config.toml
num_hidden_layers = 17
moe_layers = [0, 1, 2, 3, 4, 5, 6, 7, 8, 9, 10, 11, 12, 13, 14, 15, 16]
lr_router = 0.00037
head_dim = 64
vocab_size = 8192
norm = "rmsnorm"
qk_norm = false
parallel_block = false
init_std_up = 0.0361
optimizer = "muon"
decay_fraction = 0.899
decay_shape = "sqrt"
max_seq_len = 256
Below are experts of layer 6 (counted from 0) of a mixture-of-experts language model. Rows are named router (the router's row for the expert), gate (a neuron's input weights, with its number), up (a neuron's input weights, with its number), down (a neuron's output weights, with its number) and show model dimensions 0-191. Each number is 128 + 24 x the weight over its row's rms, rounded and kept within 0 to 255. Numbers have three digits each.
Before each expert's rows: a language model's description of what the expert responds to. This comes from a sample of Wikipedia text that the model never trained on.

# expert 0
What it handles: Opening pieces of longer words and names, often after the, in, of, or a capital, such as inc, conf, Ar-ist, Sc-aphiopus.
router:159102155137140149113138146145138139153113092129150133106099146102162166119172154164128095151124128140079115098123126101090154175132143196123096143145035161133173150146129152146126124117114103122090132134096133117119146108123172117104113126112131154166117099129141096109104112099153097164133164131144135094125116130119112114114127149175162131143128122130144082135143140148125143097121115104105131117138127076093138087115124194131130099125131141133138131129093097134114100185104110066115109126137125106119149107138114113143133102133117143088112145123190126117122143099145118126
gate3:108151132158133142097167138117130126127117125130121134117130100084143105112109140114084162102134105166108092106097109133110158153135088145149145133097111152161143148134100142194161139153126124080152138106102117120154124088114108135190158117121152125123127140127121161134153137128150141114166146084128155157141114184142120119093149115132121107097103188123132097124145106144162112115099168122120126114159122138085135101155105143124118144085143111142183113120111125121098147157070129091130076126160131197098111114106114133115146132117107075117119121081132147127119116098125131108
up3:089127151168150123133126152155088131142153163179167105128152146120135122147087124152157138102140160098172112211142107121122147121125134128126119163142116098153127081188127110080124074107096147117144096109131098116110139111168102120113137107111151149116102130110144142115086188130116142139130134138105098112122101142109130136116125115133063131116092089107084185154130121131122116140153125139105142139145137138126143139131105137159125149162085114107140095109124127139150160158119128118135120115080119117110092143111102080119124155121104147122149181133144141149153126103122089159
down3:130139114121153148146147085128124128068132142109125183125095134105138136074097131138103116152155116114123125099113171116178119125079120102140155176163101108151105137109129130145141116148140155091121116202136163105130130121108100134121110085146144136130112118101127138072129128080087111131163154135132125150144119152136121127113116159085126122128152170137113105110141113101124126122140172132119134095158119080106164166110155129107124120136125160151095137139120148112115068115142123122136136091119172142095107100168079082138138141130110134131148094116150161132125107070150150147

# expert 2
What it handles: Possessive 's and his, her, its, their, plus pieces of South Asian or Islamic names like Mugh-al, Sinh-al-ese, Alappuz-ha.
router:142103104113169138092127158130132165166167061125139103126109110121156131163109144171104103124096118134137166140125106115076141143179144161131115125123089149157103105140139184119115111128137101113130146104091100109130112087104119097115108140114137130135150132140116145149075106110116094108110128137117123140108102156115112112139102158149169115181126168132173084149137143124174117100124123095145127100151108132065159105153110144142133133143119187147107136169092097140118123137125144124121115153091092115119149131132133128095132113165134133158130136091191137114098152119127143121
gate0:105155175114128107125120140134124148133123137129114120112124130077132148129146098111084117107146116146127153148127189160111133149117169159113131129166150110098085117138146131096129158103134100122102117149163139154147125137121122144119164114053157141127160114117155137107131108161119129136104134173117103113129147152106110155144136119111094103139108151078138113118140168148150097098107186120167129107129125113140116132197135143156092137134095140100182096152152141095104133118127102146164140110170137136107123154142114057166146145160136127137191093110145140101124114154106144143
up0:144117142128127118130117158138119135075155117105147140140131147135173139109110148121137130126134109106132150093104073109103148148146094081180148132128117182115154108140129132156124137126172168139168136087143115136117104103151120142086112100150104122144149137123105147165116114121052134148159144104133134136179134129154147122134120153120105118137123182161107172110145145099141151155131092129054108125158141094146134121084133118073129108107136096163165139135101149123139115136109103120148134142115133114146155130131118162125104073139127148169081155115079106105155162124122105130
down0:098102171092174136118123103139128142119093115136155119154142127110134143148168100123130136123127134141107162083079066141110120124151086138127088166132109080144128123152151161109110125111123129096135128139179077155133164083102118094117120132150131090118133157118136096113169094116136126169113149100105163126118137136096102130118146148101150150128109122137129132137118101068150112121109143092094159133113152101111169156106130137088148122065090125144109114143160157105142120163094121143120122135127116165126117087145150133119093118110185103119089111100139139113165129116114097111

# expert 14
What it handles: Middle syllables of proper names, often foreign surnames in rosters and lists, such as Kry-s-iak, K-es-wick, G-ed-iminas, Whit, Gill.
router:114138107130158120178130110136155139105142121089127167137168131123103155140101125160123120130128119122103163112115148093148167159144121194121115129124075126128146088142142143121111136108114113123096147088087144152134136108132141097107100124140139150115140103073152168160053116070165143131081146137115077128136121132129092136075110133121182141165114142133143132168163134105153109128163092094127109139110101110114118088134131148142156109130087130149089152138128099108115135129078105109130113147134098142132106126138118153121143125126125175148095144160174112122131119118131168147
gate4:131162079101145141109133103165111123151112104140121151122137109109083127153100115129115134111124131110117113088121167125167079144135127148115148187125102121142084119093112141141148106121102140082136139128166123118173098138111149107107104160140126107133111117111158103156107133126116130181128169106061103129117174127145102130080174134113139117098118090145111148150124127114117134095140135130133129136122123146134157141111132104133117121165067125118156119115106169088132100160143162117113146155183128133151111101133146168098142163147172087138133081160140116150102153147085139089
up4:148143149134124168123094138136165159074080114081163130134142128130136098113166141136108139140121098166150115102142149145152132131132136167092125152105139123141164123106129129172113164112124134132130112145124158161140112105109124104137117152159134087154159111105171098149103184128157142102133112166127161133108085112124101141139118176115144140117114125119064144132089102099118103119145149154114101140094122133168089153115109150158147152141109141126100168140090152127144159074151124138148142141111142151128109126147115103187110110151144124105130157153169145171133132113071099108
down4:150121160111113120115116135154161153119118107120118143147075117175122159131116140153140111127115103092124096129122122119117108169095096130119097096119134134119147082153110137107124137177150117104157111149104164169129118114093103088125140169126116146125162101141164167153173127154157154106142142109086176113096168126120135156139099126083163138134148156127146171113152141152115172122156166138138146138096131113133113130134117128102123121152104146191100123110147115154136125142127128142087157095153130096146111192162124111132102171139152087131155106135120121106109145128145165064

# expert 1
What it handles: Short vowel or syllable pieces inside words and unit abbreviations, such as circ-u-its, Chev-ro-let, tra-jectories, mi, kg, metres.
router:151107090150148128133117142139110159128132129118150137110106148108153126112126146152143100136074117144138131120172132148104109153192120139105118146101145118116151095091146166119146111099101148148122103161093151155097130133129115076117101125101068152166152083105134117142101123139140093126150145133118120130124078143118109132117096152185155087166091157126154063129159140113128161102113124152152103121150121137124113069148181144146086125137103114122116111114130101134130105155138105145109127137126134080177140079111105107111162104118124136122131150116170121082121151111147126158
gate3:136091119105100110131130118126124106103146147105121143110144173136104088119139166136118159168127154127139121145142139112146158112091134134121136102181139121113151152095160146126164092132104114171140152125149168155130114104129141154144144134078130079142082148144130108108121104159102166128134151161154157122091102129125118133130109155126153097115139139115155167119179182144148144123135106146144118135116102120145125111136111111131138130154124143142114112122161138164154075207103149144095104138071118118095110093126163122132139159097154110099118137146207126118184134152119119144
up3:136092097124121149096102102103161123145101151131113107113158162166152109102155112111127093115115137144128110122174108139138143128131153126175151116103143143096168122135107093156108132163123144134128110104106152149113111126127108099161147103113103151165141166145139140118104080127145130141104110138117132155110136081132122161124161112144092082124099138106124137106128160095130098165116122124138111141133140136159150142094146163142096119158094113071127138125117111126119079152152150061158117152111135140157130152157113118110114094078064099161157068106156121135112127094176147116
down3:166129145126101124139122125157119091146154096121179143159136101158151167109092081147163113086102143142157131100119140116114139108145141169122090133165113168101166120154145159121179161129170176170124101176149114108130137159081132102126097140138160128139177140149109106101115138159131160129116092136111111108131154148119082149107126113130127111118080142104147116135094117115102149131099155121148157155116144122104115122081113116122106146123105090125168150121105100099137131131127144102188155135120089147118124123111102134118151127136139180146135117063105109108118146145123132111

# expert 19
What it handles: Digits of 2000s years, such as 2-0-14, plus sports scores, ages and attendance figures in football and cup articles.
router:141131128121132134110143119140105105125099121113129148144134142122132123098165127162093086147085117156135187142106105113135134164145129189107117135112040151132109129095159147123166154104114115158126155132086142133109126121161113145142125165106130110109111109129130123166082076128148128101107138135087155105132144141134061126078125133130174142169129110117134096148095108138132131140129132076127092112127104112120102060156137145136103120145103142113092105136110114139111169163127137108124113113081148081102149107179123133123147120123120139081133149114140103116130132113109168133
gate1:144157138141137105156099075139181128162161146111141098132110107129151093185109085124121154101119086131136153121136153134146101148100130125141136145116155101095137155137140133119139140122119126145114107116114164185135099159148114104073122153132138093159150176125135109111111150130135132115121136134130187063110139111096153143115071095132108148123115103075163148135141096087165091103085128106155137085164108142122170128115110144127150114103130161132087098101108125173122140125165137126132119143125118141168152096130147112126106167156140138144144164127156108141119113141125117157
up1:104097167136100172138112117125137086123112129138156139099109145142137124142118138133133139134150076126180135146119073110072123138127107118120150072168101121119125130149118118145137129183187134131101113141116146127125079134104141128141116089132111144131102123100138110133113129154105151086132083112169098182140135143161121132116203167174145142121125180168123134133142131147117149174101105121077124160103132107146135136154151127132151125093114107134147142117142120102115133151091107118117115085167129154108141170103158154152111136131099100146106086098142151108129135145112121156
down1:131119150184144137146158117113119152153130097113123130123129114108127095130134124167084137131135098139138120149146138125107144156095153179149117078140139094169149165144124106178080124140103145105141118157149141139159126122134142087179149150104128128144146117108100093146149126122153157113122137126163153138118091110139103101114153108145140118143163098144119153063146130088148117143127101119060150120121059128120111141133114088162109105126135134117146111088116105088120118183112117124120088149110118123125092096144107105151112131156110124139142143126115186128108109111183159086

# expert 6
What it handles: Single capital letters and parts of acronyms or country codes, mostly in sports tables and results, such as ARC-O, UC-I, IUC-N, ENG.
router:145118100130152096136101107127109116107121127123122169146171115122128162151134118127080098137113110138143154140119120134129094112142127183124095127094090116124139101120140155118133094124119108149113131144123140132104165114118128105149139142125108170140158094094120145144089108091135076131114152133119072117112115133120095113076128163122132093144131139109193129172162102114137140143110147079177116099135094117082105081159160161159168112119134163119120088138138080105099111106086130134100127153159105089121129107174141149109144117119160170123130126138142092128144132082129170127
gate0:150125097115122152168104124142143102177104134107124131170134142096181116131184113113137104131105168071169148100123172112111159087116134113106129131156137121129148124150124146122168172132107133149128168132132116101128105130106173102101141103153178140127155124142160121107127144140180158131085096140164128120152174115172084135125119155152144121184146116100151109154176171122146104128141131116133105116143122098144113125132168132150157111131140143117137155136090144177126116142103133154119123090151155189115127094134150167120104107123118145147105142130151110139157125148162128115
up0:086124147091113097101140160133144130136174122158157111129126131149130185169126112109122170132131117149123098149113150125146102139115130114152127124092088124138107090103099125146099113141153121135141118172084140156105148092170105156132081156099116121190144135091097137113130145130112102134180144111140126200183141140120129121111079077128144111167150127143129148150101098107122098111127105115152129161079097126139153145156145142118107111085066112099102085125139121118135110108125129133133118160104154116119146160118123122131147142106137094150128140157144115122082109132107146151
down0:082141154135135113116159135106132130112076155105128139122106117133096145160136139121079123112147115127129116111117183178121138158174157162095133124131121088100136108170177131183122165114119103132116116098098140105176078143151103076112147144087122085090134092181137140116121133163141103131114128138130121113137130138093135112120131108109149164100150128145120117115104132108161144092124146129100117111144124114115147132145133112133089127126146128129140146110138121085118111172156125098082118149141136135070083153138099130153160133115176101129144118096076084155112112119095132152

# expert 18
What it handles: Pipe separators, spaces and headers in sports and results tables, plus ordinal and compound endings like 1st, shortstop, backstroke.
router:112127151123152101125123145124112129153097135103136162103144152100149120111135118138120130124110095132114162125120148115109119146139111199085110145141084116110122095141143110102134114133086104132093125109093139134102126113103187120125150204096132128145163112093111130192119074115129120130148164136103116158095078139130104121113135159142156110132101122124142126146152126152141127128121111076166120152141133118135128097125141127163153128158090110119113106129140084132137145114110130132102158114137113086165143115179086167125181078161161169125160134119150108107111120107137187124
gate3:104137109138101158140129140140101128161155159126150167143131142133138125118176153119108159131122117125144113131117124122080125127143138143093089086112117126133096139166177129127132118147158126139104108155149091119146174104137137141138117122121135130089141090160137087156041119154137113150101112132162130141115152130134128172115144183107154160080113150167120184141146154140134131123100103122124105112087099078114112115167145157107127085104119161124100089108150141139135108093147099145085121104094104113146139162112144103136137132103148160180105160138149122141100116091130151110
up3:122160168123141155138170101157145120128102169138134093131117128131126107146120117107121145159115125181147135093100162101157115126096082162108146143137127141062094165119137141129094172115133124175146077161173143130120138138129139158105149095111137106136156141101119111173123114112140142099107139131128133127165117134115179168123127146071163082148110133082106097172146148097125133110159122159124136145098134088108101100146133135145102115160089144100097133114154137170144182132127113142122125112130108149101148103128117113170123139094112149088125100130123107109127091111120115151
down3:111138129127147138105175082148107133101102081158114105144132097153144150124142130131127156094108172143106115100108078100098135131103122147148132150112156169132131147137124135155084121135137136148186136124160138116141114123163121134147144149147091084084132112097119124149102125163121123124129132115172130103132140126143102143159110127144110104120129178157131146132174161152170155136130147126121112105178149112150118121154153162141101108135081106152112110144183125121133152118107132162085099058107164147130174125147118135138146119072100112146151124116114132077155126138081162110

# expert 5
What it handles: Pipe separators between table cells, "to" after origin places in ship voyages, and modals like would, must, should, could.
router:147125113140162165140112144128163151162124163100095130131138122142122137123137119129109094098108097119127128165106113119106103122143125124108134128135120130147105095125119108144102116136107108147111090111119101122105134141146120128101104152126108116161136068084116173163104129093169126115108154090154097126137118121114110108069174123137141107141104141108184116137104111116139136097149110097110103078116091107097096120087141130199108055149098124157121128171133080149160140141132104104145110172134119149116149097141098155109155126152168158139109126103155148131145121068136110116
gate0:138114130124110150191150131161105144110133120104158132084174105112139158144160083142095147109113162122133158099130138147114162090080187132119092089115125170111112139161125099153108107142113155154105113091109121112105160124122142107077110085141117177133112120120088138115132152136172126098165089101122116130119165128103146135152123135107105090151103094110161171141131138135147095122129143128125112115095139143148177117111142132124116110100144147122105135110173139134102140107103124103146061150083127155146161136115107144134136104175106137107122137095120153126119107117170121103
up0:122135144106137125093113101140156131117134093102144102137089101058103148128120156105115142102131125136102133100127100102148108113129107148136145156118151111106116133122164155128114153108117145131173098150087116163098089161116097109142083130124104109145137167153166108134126126150130135128144128155105111125137148128112142123146170140129147163124092116118104150106130121075152154111087149124121135152117157146082147167150118097143099149141174102128191093118077085129122090136145133114106120105157145114083174118148121133136138132097139118138133164105098155109130096127066110194
down0:082136112136135158138123151144119127131168136134142131150122110114141158144118120117090139109137137146138113154110102124083123127153210172149136101157130125073134108145150132151147153136143091102146158056153086104091162112126097149125123125158116093136072149105117107131126147095161147085147148157156133166085081129086121126154109120147143171143133136116135142105091120116150133176120163094102139123144124092099130117128156127140133098086117149126171096159111151090111134120162137105132124128094120149100152144132120134150152122134124130119112162120119101144160104168128083106

# expert 9
What it handles: Line-start list markers, headings and infobox field names after a dash or newline, such as Official name, Countries, Operator, Website.
router:144111088127138101109147127133150124137123112125126191102118114108127140100123133114083085132116101154111193159115117125148154118155125164103098119081098137133103134146122135136093132138089105100077130143086092125104121142118112131145122132099125144151137137126106103173127097103152118118107167114117142097083112153130067137122109141160175124159109161165157101141142109087121131090101180118134110139134122105102113126117152130147107150081084170154121090105131133117122099122123054109119116140125126137138163126139087130142095121154158144133112144106145107091173111120155154114
gate2:141115100097136086134117051154147132106141124126139129104138099105157150153110107085108137123131104094150120167098103121144177158150111097145139150080166127130124149106143115128080127073144131121095161135092132113131129109148133193143164154119138098143123143144101153160166107113102077066131113112143111137122146137117094133122107099128165139147148134090176121129142149157100161126080119159181149145135105147150158148113108138099092145148104118152135106117078129138128105141099118103108111116120124121130142145102142149096117122094140137106102110151148121172126128100152121115
up2:139130158157138143137125140147113076106163168146121146074122114091170125101090085162128136141143145118102141161142137136126144161122181125139148114113123119138160093135165152064084106158103126152099078162152154132153145193127144152155159145125130131182107134123140104111141170127134084115111121131136123123115113126121130143139157167098130123117137086150092147086145161112112101115075137122131141123108093141141138092125157149122131135147124123119133085134113102115131163132161092105105141150178123128142149134144148182153136100115119143140151098129169123089139099116094130120
down2:127117158113103114109126135130111148123139124150127149142162129096140128071139095153155158168111091156150101128174137108156151141121114151136114100116183100161115127110138108128096122119158099060144065122161149110156102149104127162126148097125151142138142175135135123118136112118093122145097112142111133125119199090122076103124104130122139131110107093128104105115141142129081065124161159124124117161128110127145136129120147128174138151093092116101148085134120122148150134125130127098131133147155166121097112135097157167111124080155104108137134087138140146115102158133154129076

# expert 17
What it handles: Given names like William, Thomas, David, and name or word endings like -son, -ton, -ley, -ain in chaplain, chieftain.
router:134102117118179158086170149136144145137128106115117147100131132108124125111148121141127132130129136169092103146104122138098125140146127145134126156099106089132117094102135141131145152104115140163115130134130122108080100150145154127100132179091113105139157117083117125113105120092152092085127135130078110107103113111136135114084127136125154079196118165110146107130121133079114136122156144068118070149097109106118182124129147125184145124129055114164119135133117103113107132150096107133113120180145138120171146133133099146087134103154093114136120166132104116111112134110124124097
gate2:133177083153085131108152131135143125134132109137123144116107154086108128134133133128088131129160129129095073146101106133116121133134089139149121158096122145146136118139070108121133088129090148147208093151119128141115129129099129111131117105140127155171153164095161164128133131105160112155123153154158140091115094133127131113139173130133146105131097106166133143099118107141134126158145129101102062196134091090096144139136134167158135109121081139138132168146140116148147102073089145134139114144107155126153123132123120135106140144141119126142113145161078122141116128082106150166
up2:132160157126103123095118126127138172128113122101148151124112140118145151141123108086159119129149148158129151105140149149115150139144130134093132132054142131107094152108078131129141120118098111148149134152145104126095121110138131145188155127140097131122104115158156184102167103078061109152130128145164147123077118103182147116102143128126081128086121136099149148085126130126110121151124110108149088142125133120114131127119118145078133116134134099117155099125085098126156131170154173136138144115120148148092135142090103126127091104105123120073098126154177107156100111171125124119
down2:150117143190167128144133159076145072156179128166075083170141092122173106102099170165092119125119112116171147151123146138136136116142149142125130154136144147142138128119128170151103090154106132135162146128087153117163147140150110125107097152113124125110131132108153109184086122167133140135116118167100079127132154144091135131099136133119113153145127123104128119148157129168170107080143104109150137142162118114117136123149126111148152143124103170128163116143134096094096126096143113100087108101164133135125111151156126115169128106120111107141114147113110120157139147087139138113

# expert 16
What it handles: Lowercase word pieces after an initial consonant in common or technical words, such as p-ard-oned, qu-or-um, p-end-ulous, p.m.
router:161138156138133120154122129154097184141147114072164154131177120100124155088143133132148114167116154146122140111128122139093150146134096179097110166073128125113142156125113157126116124095085136110072143100116114165085130106179118117082128159103084155148155111093159134132134110113138131086137151117103110115086154162161106134115101161151182126136083146115171114136165134142109124107096124106160116128094120133109127121145146106123149124139089115117101129146120114080139125145140122145130143134134089139155136125151111150138139145130146140136099158115177120101129113123140187110
gate3:101111142130115146128146098115136169152122135154175126136136104121154182120126129084131146111135136106134149167103151130138148133152104115115090047093137107114103102126139119143108138149125185163125127134106155153132120118110107148134126106143126169136125123081113120135149106141122118141130130097098083080131147123083111104121111122102111119088153138107171148117123143121141130071172103098098168115125126156115101129107170107147145092125056145126128111111124094100112162128112136114148129105127129147160149138138103138077111114144194141171103160120100142114153116157131153087
up3:094117132096124113124158131113099174111135153114078142124093137125101092138161135157119100073121155155133111172139090100154100090157108140107144128115147103171134133171119111095123105140082132118111110132108182127132108114118137113136107112130103116107127132157152150129122144134141130133121130114146119110148099140146146145109113117147145097126085121073097088110102092150103112102098128133098093117147077092122177123161057125130153147107188150110155137131109156163148163104099141095185108119137107113143167133165097127136143147126119133105127143164115147092134122125100137119
down3:147134135113162148129143113161128094202105104130123185111105119156121139110136132127140098102114136079114122130125128101122100112102141077112126116125126109104136133103067093143169127107129140136154111127139076119158120121111160128099104162105076168137140080115150151113100126174136129121115120144130129127119114109137091150120077165117093096121121123143146176115123126119092132135125134082156149135072118161134098127076144096088100108163136116098092104103086132100117157142114151158117122155113102155145107171136106113136149138102114121111155163113160116141154152116160119135

# expert 20
What it handles: Content words about sports careers and film or music, such as film, debut, run-ner-ups, clinc-hed, home runs, track.
router:111094146129099082113084136136103174134119123096124171139145164107159114139142150151135115154094101130106125124119151159106163169169081180099116115109084111134132118086163117137155108119106127129085126124094129144122079067150143104150135137106114100120102110093108112139098104124150098135128149119086130119145096148067091104098130137151140152140071135131127099115124134090113133116118176112130104093113098113150133111145108157120118096104104113126119116111109112104103106130109096125120148125091108090136173132141108148100133102147127172157112144097146105118130100122122176105
gate2:134135089145141125126115117126103090098143112158131144145112140143107100160101152127119108147125103138098145184133151107097112122163136116120114117122070114131160123114107156128178146117139088141128159162112105117093136146151149095117130132169109158098138131144148158137130118113156135168090120129092083173131115100087129106120108163109130128116113089162120141123104132146118119139174138116112109119103076144099092143144149137088121130140171114154131062104143139127148123149113174153203102132093160103148140097124149114159125143118151165085137130134119090161122093125076122134
up2:142112117135104091120102167142137107143083086141066124174143166130140110100117193109119095159127111156132135130133143121140111105141186143139113083144113144131119076087126126140194139131156134150132123082094145123098123124149109114113134110154133133140099163113123085132140147117109149135112128140092107153106102094090139095127106131114154150114148130135076167112080124160143105149167122108088103121084139133131150131129129122124132093108141165136122125150116138081148106145132138156135147137122121103138120146143105159116146153107141162181139134124116129083106111122063092151
down2:132134141085156122154128103132138104117203135160122154145105089204125130149106116114165110148161127153117150120142110108134121145143151079131127111141175083108120145103132095119136158137108135158100156098106120156146147127130157127102111154138077113094164136127131155127169096167137146106121115140100120151101113145159151104118108107124127143140122149101123151085075153142117135093166130099108137145136094130152136139104152151103105113145118066110150110114116123107152098154142098112148096157125113118154148143175094126088146115109134150092153114094109132118157151090105161158

# expert 8
What it handles: Nouns for places, institutions and offices, and election-table labels, such as city, district, village, Resting place, Valid votes, °W.
router:141085130114181138131137132108108132146117113096149137103125152106130146163154156114086132118139115127130129139150088128104147128162103161126093112158098145158099116105167129134119135114117118151114167112120123141098095157108115108122136178083137151158124092112127089154090119159134111124151141153077123093155110127083090082084132121168150114162122145139120133149161107080099118102143129106143117110144109089108167111126149149189112092159098144148121129111108116108133137139124080125099143109120113136131149131133111164086179089170122177112139143100120121106168139081137128128
gate0:112163103160111140128091171089138159130117103121130134124120159107130129138152084139107095093116064137162126151129131127127139184121139115107145139127133134117095144133103126099137131153154117129140124153155084132131168147194129105152136117130112097137090112126175119130098101145126086115176113154116126115126132154097155144121167109128115154146127126090092168113094144090115116152143138146113103108158101118125099151071125092133137105155119118160119139103132094111110106086120111116155104130114110110136165113112101109164071105155110150082147191153094109092138149100125115132
up0:135118070091139099147175150123103135109124135085132118133124077133108146112096121123131181115113156091102141142124149111085119157131114124123083124178139136135140129123130123171113129145144120168136104111109136096161086107121158112109084126131143116109159142120124130112112135111158185161049145076126137136169139098152096136125131155134158126167094142153137099104113102160126146150109113129190121099132114132160147112130149151142118142089124087103164115134125134149140129166132128150120117130165102146128119114093167110109117148111175116156122086088116128166119132159136105146
down0:157144136104106116116145104142093086119108130115153134136132131135109153131116155129122081095158138109102118140095129125163144127138088116148149148168126116160142176128135095134136131160114130145152155106152131157151154113132103114096142114099101143148109143175129120122121158119120145137121145111094156087172132118057149150192140111115109176131113133148148134152154159144127109071105115137173121167097094127102123142124194117130131121086107121114101138126140146135128098119139101138152108158108129111144101105157140103133157084182112154076118176121075124136112094106145164117

# expert 3
What it handles: Word-final and inner pieces of Latinate nouns, such as -ion, -ation, -ies, -ments, plus Revolution, Egypt, blood, Ant-hem.
router:171088112137157183137186132128127152115116135125125162146131120097160136161153100126114117148113123123114127130124110156141096135172126179118098158097083133136137122117143168126129162088097097116057148111112125107107133149121127104109111098125141115121159108100154128154128163128113121119087118089096095170129147150130128074123095135180136105145107137143144109166125129127091126096121173129110122140149134094076148085151128124147163145127104135130108139146077085128075103143075120102126141091130110127134109127136103163096140130143127144121101140123133139107141179111153150117
gate3:144077158115135113148119130150123123118127177143163172150110120086151142113195109148112158114165137101162110137133124147138142134130122140097121114117118120135108155124114099108122170138127128181116103145089130130136080167135167097101094108143101105139091142121128141164166116099103101118140148123113086185177147128149109129155110204143144124141160166105138149129092092144094074117106152113134144123123140126132106119113129138150118123162143112133098138143111150084099151117169129125144122117166121162135119087112144159109146161102145106121130137155128110136135160119185159147
up3:162143155167089151139103130165163143139142147170160143138136121089073157152092161118135133139127099129123209107119106136149111125124134101119106113153166102150100150078082139125156082116119071097108112125126096097125148146131165120119158138126108169145153115142106099087154153132107115177117122130145130147111185115138110101103136119142117124111154116141127096134092106166105123086168106088100158115140124138153136123102110140131163155134139102138138144148144150123124115155128128126141159096122170148123153148119160133100141102113154104130135133098089091131125140075125136141
down3:144115178101135114127107166149137112162159148112160117126163107119128122134170124117143077151124120072117106109110076110149090144155146122115134141156141146114115138130109140120097129126122190110101150098085102081144134135085095144104094086135097140184141123144152157140119113119114116158107127154085164128159138166158153142146129165131124115127136157119140183107153157119113129095140172126099144128160123173087122112134135157155173134141141181132107139112114165114142111111116150142174121145142148104134149081112113113156113155101164119091117130143121116128129084140114123148

# expert 15
What it handles: Single consonant letters and word starts in titles and names, such as Book, Love, Dark, Whirl-w-ind, plus Japanese and Chinese byte pieces.
router:137101149153108112104095145139102142138109126103105102121129156112164114140172091105100116136106095131121139133143164084137133118130151185090118151125110160084101113146118155107137171100119103111122111124080111143113116105179126082144150174100135138148117134104116120119117138084132051112108133122099094107127135134150125142131111150120150142148134158121179094157120122120102158119120106101125114103086082094113135070127092147139131126137066137126126148136094094150130111139115133116115126178102133118162138125124090156121112101147120164121121167124155131098123124068090128107
gate0:149124138099112089131101138150116135114116067145130087141153123170169120110147135131114166159126129136146110150130164129132151134114124128171120158172089114153133154181162110126133075143155120125112099108063124105119167139122144140133162135119125119140127134160121151175122101153179157147119142126063102126128109135100145126107108152128167160121153166116147127151162113123114123158127133089120141171126151130144120101118162083180147104153150152124079138104104105117146147089163115118115090144075125106146126085130140130143118132142145140141085134096125122129138161145109112175
up0:120172113144144105120130109099149165095123106157165125079107141116136116140101109153133093093151116123088115134131140137139090091085090139136138098121128124119134114103130132145146128115106134136174189164136143129122141147123131106141108123117146131136119127141144138107154113105049115089146128110162159095152118122124129097148128104141136164138097156151162119091104124150173134136119173119098135118176146157126118143130114170135116091148139132147126113129167153106115111144134132176146109109148176147135137149120084126102165157107084123199097108163086115149161101127132175141
down0:095123112099091155055124142144081116143125135113112112095105132102089126124158109141132123103143137055110080134114132132076124097146135098140142158118153155088132121132118132178167139133133136090143098096143117113123148119144111129109142159130128134125114155124153102131128129149094139147115138123186151147142098154154102100136167150128133152140125163151147135091144089093103131133101135128132127137109125186067139098176138125104127147121132114114097138122147138126123114153143099136137161157134124157146133087088121153077143153093109125180104117131145061120146153122121166133

# expert 22
What it handles: The preposition in, especially before dates and places, plus table-cell entries after pipes such as Won, Nominated, Yes, None.
router:141107105124131137157165124141149136133121097092158148112161119086114148155146156136077111123112093119113089128162113110121152148152153144105140140133098151138135076135134103152110132074126117119111136133120111092074129154131164125140111137096114115157167128077164175147123112097168092115105136079128110121125132114090091114115160141144134153150101148137173143156112122118148103108111108114118125129109069079102120073134145122171119128132138114153096117161070096092133114141139115106116165124113117145165102130148076107136117116133145131129095159102151134086135164107146155122
gate2:089127142136109173146128117093128112150136133135126164135176097102130194109145098141140125092169118167130151134116125143141085128127121223163143177135176110116153117135148146135136157125132139109138141115127098089162109153126110146112150135105142134150133167148135147134109100085128116096128111145139071180150127113125155136124158144139146117089176120134128113154115137126144116113103145130099128136144065167139174162116152099126097100105180128143113115138129133128159151115094097119113128136118151113110152180096113125119160121111098110141116155111110151152118104162151112136
up2:129114074109144119111076129115118097116143114115156123156153127140163162079129134104129125099136168162181114094126115144132142167137140171145142127115163092129126138121144125113155112081103126141135116074125162125142133168135141156120153121133133113150134150193127129112122125111083123133167084101135161149114095094138136139110169122188133174119140102118125100137094148118120183064123138146129117093140110124126163154100141118151111127107191127123110063139098153126128145107117128126129130081099149112125145143102136111119134098121137161149165126154148101152109142155148126110
down2:148137110111151121123114157143137146098143100106151146119137144109166125134148095102112086107133115084143161128102169150131130106132095071133128125110079129147091124078122113073150081130143135130100137117145153100115153104102150121169131144135141133076151141132130127101131119147148063114145125156115122142148071138136123159105119120119118155139106128175147099096148154105085106108125083152137146152093148133118127156152130156145148117152156092108170124093120130112127164130126138082129113143183107128089148137089135117092174114184131138144147131097125088163125112151149108131

# expert 23
What it handles: Pieces of Spanish, Portuguese and Slavic names with accented letters, such as Á-ng-el, Domí-ng-uez, Pawe-ł, Juan, García.
router:160150109113151078144139144150095130112139139105132154119189142112136120155138122182141106155148095139130127163124132132160118142144161150124129164107108098140157155095168136147096126106121107127128129112117131122133152164133119098117098161117088124112114112086113121141081092112123123088142138111091067111131122086106131108074134142129142148150102115135155081151128096153097096116151112107128134113107116112068115116136117134149105118152095167129089075099141115125122132130124073151102124113120117112136165120159076157071121124131138125146101166142145139133144097091173106110
gate2:148162161092137113135179175132111103143123137138096144065158118146135122101123150149150112114113108143148121128079130095145157098112155127171109132112108118137165140102147141088123135068181168135109143150110120138139135111189122137141114113121140114145080088123167103107169109118125127130187122124119138106133124106118122117139127089139121111190103102111111105095154100149165103123108160143142160113092162165180128136155088122148144146134134126123126134154109127118137120096085105120121106139118150104141148134124108133095103105126195112117158129138113169119156131099142141154
up2:097107108099101142161139150141137113134122133108165114148099141133130128151118142098129101182127126141114176123135088084093112132160121092091115099135121149134102137112125138120126125168089079127131068095139124108113106110114154168116133135081126166116164153132141174126123156127122137137091133112122137175145082117125124121113162152088132145105096175150126109136129104127102139121141123157108122174120158136131148094109160141132101127136201142106131140078125096147140101136103086086128151127134128128112110201163127098149128148077150126144086102134141095136144138148115134111
down2:154161153131141100139103101132172137139142115089095120135155154122160114132134101144119089123095171172143136137148140100118117123178087121134131133130103185162088150138097132141110130150103142160153092165173122086106116187139118130138095139123157099112104102116135139094076144152159112113119128128146103136129127110083117145116140114112129154132122129087132114124114172120174140146140140106157143157131089140087136099134142114124182140141106149119144102153178122065090148106131140118105108162104130158129085134136113128134110160115117113087193136147100137125129134158138133118